config = dict(
    n_layer=12,
    d_model=192,
    n_experts=256,
    experts_per_token=8,
    d_expert=32,
    d_shared_expert=0,
    activation='geglu',
    moe_layers=[2, 3, 4, 5, 6, 7, 8, 9, 10, 11],
    router_score='softmax',
    normalize_top_k=True,
    routed_scale=1.0,
    balance_loss=0.018,
    balance_bias=False,
    init_std_router=0.00694,
    lr_router=0.000526,
    vocab_size=2048,
    norm='rmsnorm',
    norm_eps=1e-06,
    tie_embeddings=True,
    optimizer='soap_variant',
    lr=0.00489,
    beta1=0.95,
    beta2=0.98,
    batch_tokens=[32768, 65536, 98304],
    seq_len=256,
    train_tokens=525700000,
    steps=8563,
    dataset='wikipedia_en',
)
Below are experts of layer 8 (counted from 0) of a mixture-of-experts language model. Rows are named router (the router's row for the expert), down (a neuron's output weights, with its number) and show model dimensions 0-191. Each number is 50 + 10 x the weight over its row's rms, rounded and kept within 0 to 99.
Before each expert's rows: a language model's description of what the expert responds to; "comes before" lists some tokens at least twice as common just after its tokens as in all text. This comes from a sample of Wikipedia text that the model never trained on. Tokens count by the router's weight.

# expert 31
It responds to: Middle stems of political and institutional words, such as Rep-resent-atives, Reg-ister, Trans-port-ation, Party, Democrat, candidate.
comes before: "ation", "ative", "s", ":", "ed", "ate"
router:52 38 50 54 51 45 40 65 53 31 40 42 56 48 57 60 41 50 56 39 53 48 54 52 54 53 63 49 51 57 56 36 44 47 46 51 63 54 52 41 47 46 40 74 59 30 64 56 39 62 53 49 50 55 43 41 45 45 52 33 55 46 43 53 66 37 55 50 60 44 61 37 84 43 36 52 47 44 53 51 62 52 30 54 60 64 59 62 57 47 32 46 59 73 41 62 69 46 40 53 61 62 45 50 42 42 47 49 45 39 38 40 53 46 47 52 61 45 64 57 34 61 33 57 54 52 42 26 58 69 44 50 30 37 56 56 57 39 39 58 39 27 45 43 46 31 48 45 55 58 52 53 26 67 40 53 61 51 46 51 54 48 43 43 34 63 69 54 46 49 36 57 41 48 37 70 51 48 58 59 51 54 63 32 52 57 50 48 52 52 30 54
down0:54 61 53 43 50 45 56 38 57 52 57 44 43 42 64 37 60 52 66 41 50 48 68 38 29 42 57 59 59 53 61 36 53 65 61 47 52 53 45 63 53 48 56 70 61 66 38 59 44 60 62 45 38 71 53 56 60 26 61 51 55 66 68 46 40 48 47 46 32 45 55 59 40 56 47 46 46 23 43 52 56 54 39 48 54 39 45 34 50 57 37 53 49 39 53 38 39 52 20 59 41 55 34 64 51 53 36 46 51 50 64 45 66 53 44 51 46 63 59 44 35 47 53 49 55 43 54 49 36 42 28 43 63 50 51 41 31 55 43 43 65 49 46 33 40 52 56 56 48 62 46 67 41 44 41 44 42 65 49 46 41 66 63 56 75 61 56 22 56 43 45 58 34 51 49 46 54 51 60 55 40 61 43 62 57 46 42 49 47 50 54 54

# expert 13
It responds to: Prepositions following verbs or nouns, mostly in sports or biography narrative, such as in, of, for, at, by, during, after, against.
comes before: " the", " a", " his", " an", " her", " their"
router:54 36 57 36 34 68 49 55 50 54 60 43 52 56 65 47 45 44 56 37 46 36 36 49 47 69 33 47 49 58 62 71 40 40 60 63 48 29 55 40 44 58 53 42 34 54 42 50 58 31 64 58 55 52 62 44 62 50 44 54 46 35 59 54 45 51 32 44 43 50 47 32 49 47 54 43 52 50 47 26 36 31 46 60 26 49 58 39 73 42 54 52 48 53 51 52 45 51 60 60 47 31 61 41 52 41 60 47 43 53 48 41 44 52 49 50 55 50 49 46 58 29 42 36 53 52 55 51 46 50 46 49 56 62 65 44 61 39 55 59 50 50 43 65 55 49 46 49 48 58 39 53 41 67 40 35 70 30 64 54 48 50 52 51 39 62 52 50 69 39 58 55 42 57 57 47 38 41 56 37 37 32 64 49 18 42 77 57 54 45 56 60
down1:59 51 39 66 36 30 48 64 56 38 54 44 43 56 46 59 55 41 64 43 37 51 28 55 58 61 32 55 60 44 43 38 46 43 37 57 39 55 57 67 50 48 64 52 37 56 66 37 55 65 46 54 43 54 36 59 29 57 56 61 40 54 53 45 51 42 56 44 47 68 45 55 48 46 41 51 39 55 43 42 41 49 39 53 40 62 48 55 40 43 51 46 50 55 26 51 30 54 68 40 37 38 61 47 39 40 47 51 70 57 68 54 63 59 42 52 54 56 65 49 46 40 57 60 27 65 27 51 55 47 54 29 56 38 39 72 56 54 36 42 48 56 51 40 43 57 67 50 59 58 44 67 60 50 41 55 58 43 57 40 61 43 37 41 40 47 71 45 52 48 45 46 49 34 42 44 48 66 49 75 57 49 49 55 50 39 42 50 52 64 61 61

# expert 12
It responds to: Second piece or whole of everyday institutional nouns such as work, land, film, school, job, position, often before of or plural s.
comes before: "s", " of", ",", ".", "s,", "s."
router:68 60 47 53 55 59 44 46 44 45 36 45 32 39 43 56 41 56 40 73 37 48 41 50 47 41 55 52 42 56 27 63 40 39 46 38 54 73 41 36 60 56 44 49 56 34 66 58 70 29 49 55 60 64 54 44 39 35 55 43 40 49 49 44 47 42 56 55 57 63 44 43 61 64 56 53 59 55 43 56 56 41 46 50 22 63 39 45 53 67 41 51 54 64 44 48 60 38 55 31 42 51 48 55 39 41 36 42 64 45 40 28 64 52 51 44 37 41 39 41 38 39 50 55 50 51 24 47 47 54 55 65 55 47 48 41 53 56 55 54 49 56 56 44 35 46 53 48 54 42 46 41 40 51 38 75 60 44 40 40 51 45 44 46 32 55 42 54 54 55 51 41 52 44 60 64 47 33 43 61 61 41 51 45 60 51 37 77 46 61 53 72
down1:59 51 28 40 35 56 52 54 55 56 50 50 56 49 63 54 45 68 44 37 35 51 43 39 65 52 37 45 56 42 51 39 55 33 65 45 33 55 54 38 58 39 42 75 33 68 47 43 46 57 55 36 65 45 43 34 46 59 68 53 56 55 44 44 51 45 56 54 23 56 66 48 43 51 40 58 56 38 58 62 46 35 67 41 36 58 47 56 45 45 54 69 53 40 60 68 34 63 40 59 53 45 40 29 43 51 63 58 45 39 49 48 70 61 36 41 37 49 56 50 25 43 49 46 64 49 51 43 57 54 49 46 54 49 62 55 50 57 46 46 52 44 53 28 49 40 48 50 43 45 38 56 57 32 48 55 67 58 44 51 65 47 35 36 48 72 49 63 42 53 40 62 57 53 44 62 60 56 50 53 47 53 60 42 49 34 66 44 46 69 47 42

# expert 38
It responds to: Pieces of romanized Japanese, Turkish and Slavic names, chiefly diacritic bytes and vowels, e.g. Kichijōji, Jūryō, Ferencváros.
comes before: "i", "a", "k", "o", "u", "y"
router:36 50 49 53 46 49 40 45 58 55 50 42 42 44 33 46 61 51 56 42 41 58 48 43 32 50 49 61 53 26 41 63 53 57 44 68 30 31 55 56 64 34 52 27 65 46 56 65 67 58 44 48 46 42 47 32 45 67 45 39 58 48 65 51 54 61 44 56 36 34 42 35 37 56 48 50 38 61 37 60 54 58 62 51 56 41 62 57 41 42 49 36 54 55 40 34 43 69 61 38 58 57 50 46 46 46 47 42 45 59 45 72 39 53 46 57 50 50 61 46 31 61 51 66 43 44 61 36 52 38 52 56 56 41 55 47 32 60 74 42 43 41 64 50 58 51 60 40 42 43 65 48 49 39 64 41 49 43 49 42 53 41 52 52 51 33 66 38 65 42 54 61 39 46 47 57 70 60 55 33 66 63 61 45 54 51 34 58 34 43 44 47
down1:47 58 53 71 64 31 55 58 45 33 44 44 56 45 49 39 34 45 53 48 49 54 57 44 57 36 40 57 54 61 51 57 52 64 56 49 19 57 50 52 53 55 50 38 32 49 34 44 43 50 54 64 45 59 31 51 56 52 52 43 42 26 66 69 57 48 42 51 55 67 56 39 52 63 41 64 54 60 50 46 70 50 51 53 59 64 41 55 60 60 52 56 58 47 42 51 42 41 64 52 61 53 53 63 48 46 44 46 73 64 30 32 41 49 47 68 49 64 38 36 49 37 55 53 48 28 58 62 58 57 56 59 60 33 46 50 61 68 49 72 49 55 46 59 48 45 46 56 50 47 43 45 53 52 52 26 45 32 42 46 44 63 55 46 48 29 60 48 48 63 39 49 50 38 32 65 71 56 69 57 49 54 46 52 45 52 55 54 47 46 31 40

# expert 34
It responds to: Last pieces of place, event and league names, as in World War II, League, Cup, Linlithgowshire, Zagreb, Nightingale.
comes before: ",", " |", ".", " and", "'s", " ("
router:58 35 58 53 47 40 51 49 45 42 49 50 29 54 46 48 52 69 60 57 39 41 48 39 48 52 57 76 48 41 43 55 61 61 45 62 63 63 41 48 60 63 40 78 55 61 46 55 46 51 58 61 60 52 35 65 44 43 39 50 58 67 40 36 45 59 56 54 64 51 64 57 35 45 59 46 55 58 71 37 46 42 42 46 53 55 48 51 50 58 58 42 31 47 42 51 60 42 41 54 33 41 30 45 43 45 43 50 46 50 41 36 30 55 48 66 63 53 69 52 40 52 45 54 64 71 52 59 29 49 62 40 48 47 45 36 35 68 47 54 53 51 68 41 45 31 45 49 43 35 47 47 45 40 50 56 58 55 56 34 56 45 36 47 49 43 58 49 53 62 42 63 57 41 31 63 41 47 35 46 57 48 51 57 61 67 70 53 32 51 63 64
down0:64 48 71 34 45 71 57 58 62 63 50 51 51 40 62 52 41 62 52 50 50 50 40 43 30 59 46 47 52 55 52 85 44 64 63 62 49 39 52 50 67 47 57 66 54 59 60 53 48 54 34 55 41 52 40 44 58 37 43 54 52 50 68 54 41 52 38 55 36 40 52 64 46 47 42 62 68 46 49 54 55 57 63 70 37 48 51 53 29 56 43 69 56 49 49 62 47 44 70 49 25 31 49 65 63 47 53 56 41 63 48 43 55 45 45 53 39 68 64 56 41 31 49 67 52 59 56 49 46 63 48 61 33 49 44 54 56 49 42 61 59 46 51 36 44 46 71 45 56 48 51 58 58 36 41 37 34 51 52 53 57 57 54 41 68 35 52 34 44 48 58 55 43 37 45 52 54 54 29 46 36 58 43 56 42 47 44 43 40 50 60 33

# expert 58
It responds to: Stems and pieces of action verbs in narrative text, such as believe, brought, sought, deployed, follow, join, kill.
comes before: "ed", "ing", " to", "s", " the", " that"
router:43 51 48 46 64 49 50 56 65 57 53 59 60 42 61 40 59 51 40 55 69 49 48 44 45 45 56 33 55 43 43 50 33 49 45 37 56 28 42 47 35 42 53 31 58 55 62 54 68 14 49 32 61 67 40 63 59 39 47 36 61 62 63 49 63 61 61 33 66 40 38 55 52 55 62 54 59 43 45 71 49 46 49 60 62 55 59 54 62 47 45 53 44 41 41 45 43 59 60 63 40 40 60 55 49 63 67 54 49 72 54 46 49 36 64 29 48 59 43 45 44 31 47 41 44 48 51 53 59 42 43 38 59 74 50 57 36 41 40 39 49 45 47 64 46 56 53 52 65 63 43 45 44 48 37 41 39 39 51 55 41 29 48 59 49 64 30 59 56 50 45 53 47 55 61 62 43 47 60 53 49 55 52 35 57 46 43 61 41 65 56 40
down0:52 63 41 50 46 50 52 42 37 51 46 41 52 42 58 46 62 59 53 39 55 38 46 55 60 47 43 26 68 44 47 46 60 82 37 45 59 44 61 35 41 41 44 53 54 41 51 41 45 59 60 54 49 63 40 38 47 51 59 42 44 48 64 45 56 36 54 47 48 38 37 42 52 68 45 51 49 41 47 53 57 52 50 60 62 35 40 54 60 54 55 48 51 60 54 40 42 33 65 46 59 49 45 44 53 53 61 58 35 37 32 63 53 33 65 49 55 45 45 34 44 53 53 43 43 24 60 72 29 36 55 45 55 54 71 55 51 71 39 30 53 54 45 61 57 31 70 60 51 51 32 62 65 46 47 51 49 61 49 58 55 42 46 47 72 76 57 56 44 55 49 55 39 50 49 60 50 36 72 59 34 38 52 55 32 46 48 49 46 51 51 55

# expert 62
It responds to: Prepositions like of, for, with, between and against following a noun or verb, before a noun phrase, e.g. lost with all hands.
comes before: " the", " a", " his", " an", " their", " its"
router:57 40 44 38 34 52 42 34 39 58 65 48 68 62 59 50 49 44 45 34 52 50 33 64 50 50 45 53 41 57 66 64 42 48 57 51 50 36 42 50 49 42 52 39 43 44 36 52 46 33 58 51 61 50 52 45 45 42 44 58 43 45 52 31 40 54 47 43 55 57 39 33 48 41 49 29 55 46 60 30 53 23 55 57 45 36 61 47 68 35 63 46 47 58 64 47 44 72 64 60 30 46 52 38 54 42 57 60 53 43 60 34 46 58 59 25 53 60 33 55 51 41 40 44 61 59 45 41 41 52 48 52 55 62 60 48 39 35 50 62 54 58 50 64 30 55 36 49 50 63 46 40 59 45 29 39 50 44 66 46 47 44 43 31 46 65 48 64 51 41 54 65 41 64 46 64 45 49 57 33 37 49 59 37 51 36 65 42 43 46 48 64
down1:50 47 51 50 51 48 67 39 60 54 43 67 46 40 52 51 66 49 60 54 65 48 63 53 57 51 60 49 69 34 42 49 30 69 59 54 31 46 52 52 51 58 61 59 55 57 56 56 54 38 49 64 54 56 36 42 66 46 58 57 36 73 54 43 48 49 44 34 52 48 45 62 52 49 47 46 48 35 48 46 46 39 54 55 56 50 54 59 35 51 67 58 52 43 56 49 62 39 56 45 76 61 63 66 55 57 50 50 43 45 61 38 55 52 65 70 40 55 45 45 46 53 42 56 63 51 49 46 41 45 61 67 55 42 53 69 51 56 29 57 40 56 29 44 41 59 48 47 71 39 60 47 54 65 57 22 47 62 49 68 57 54 43 53 70 31 47 66 68 33 38 53 50 63 50 44 56 42 40 31 34 34 39 61 38 46 41 54 53 51 44 42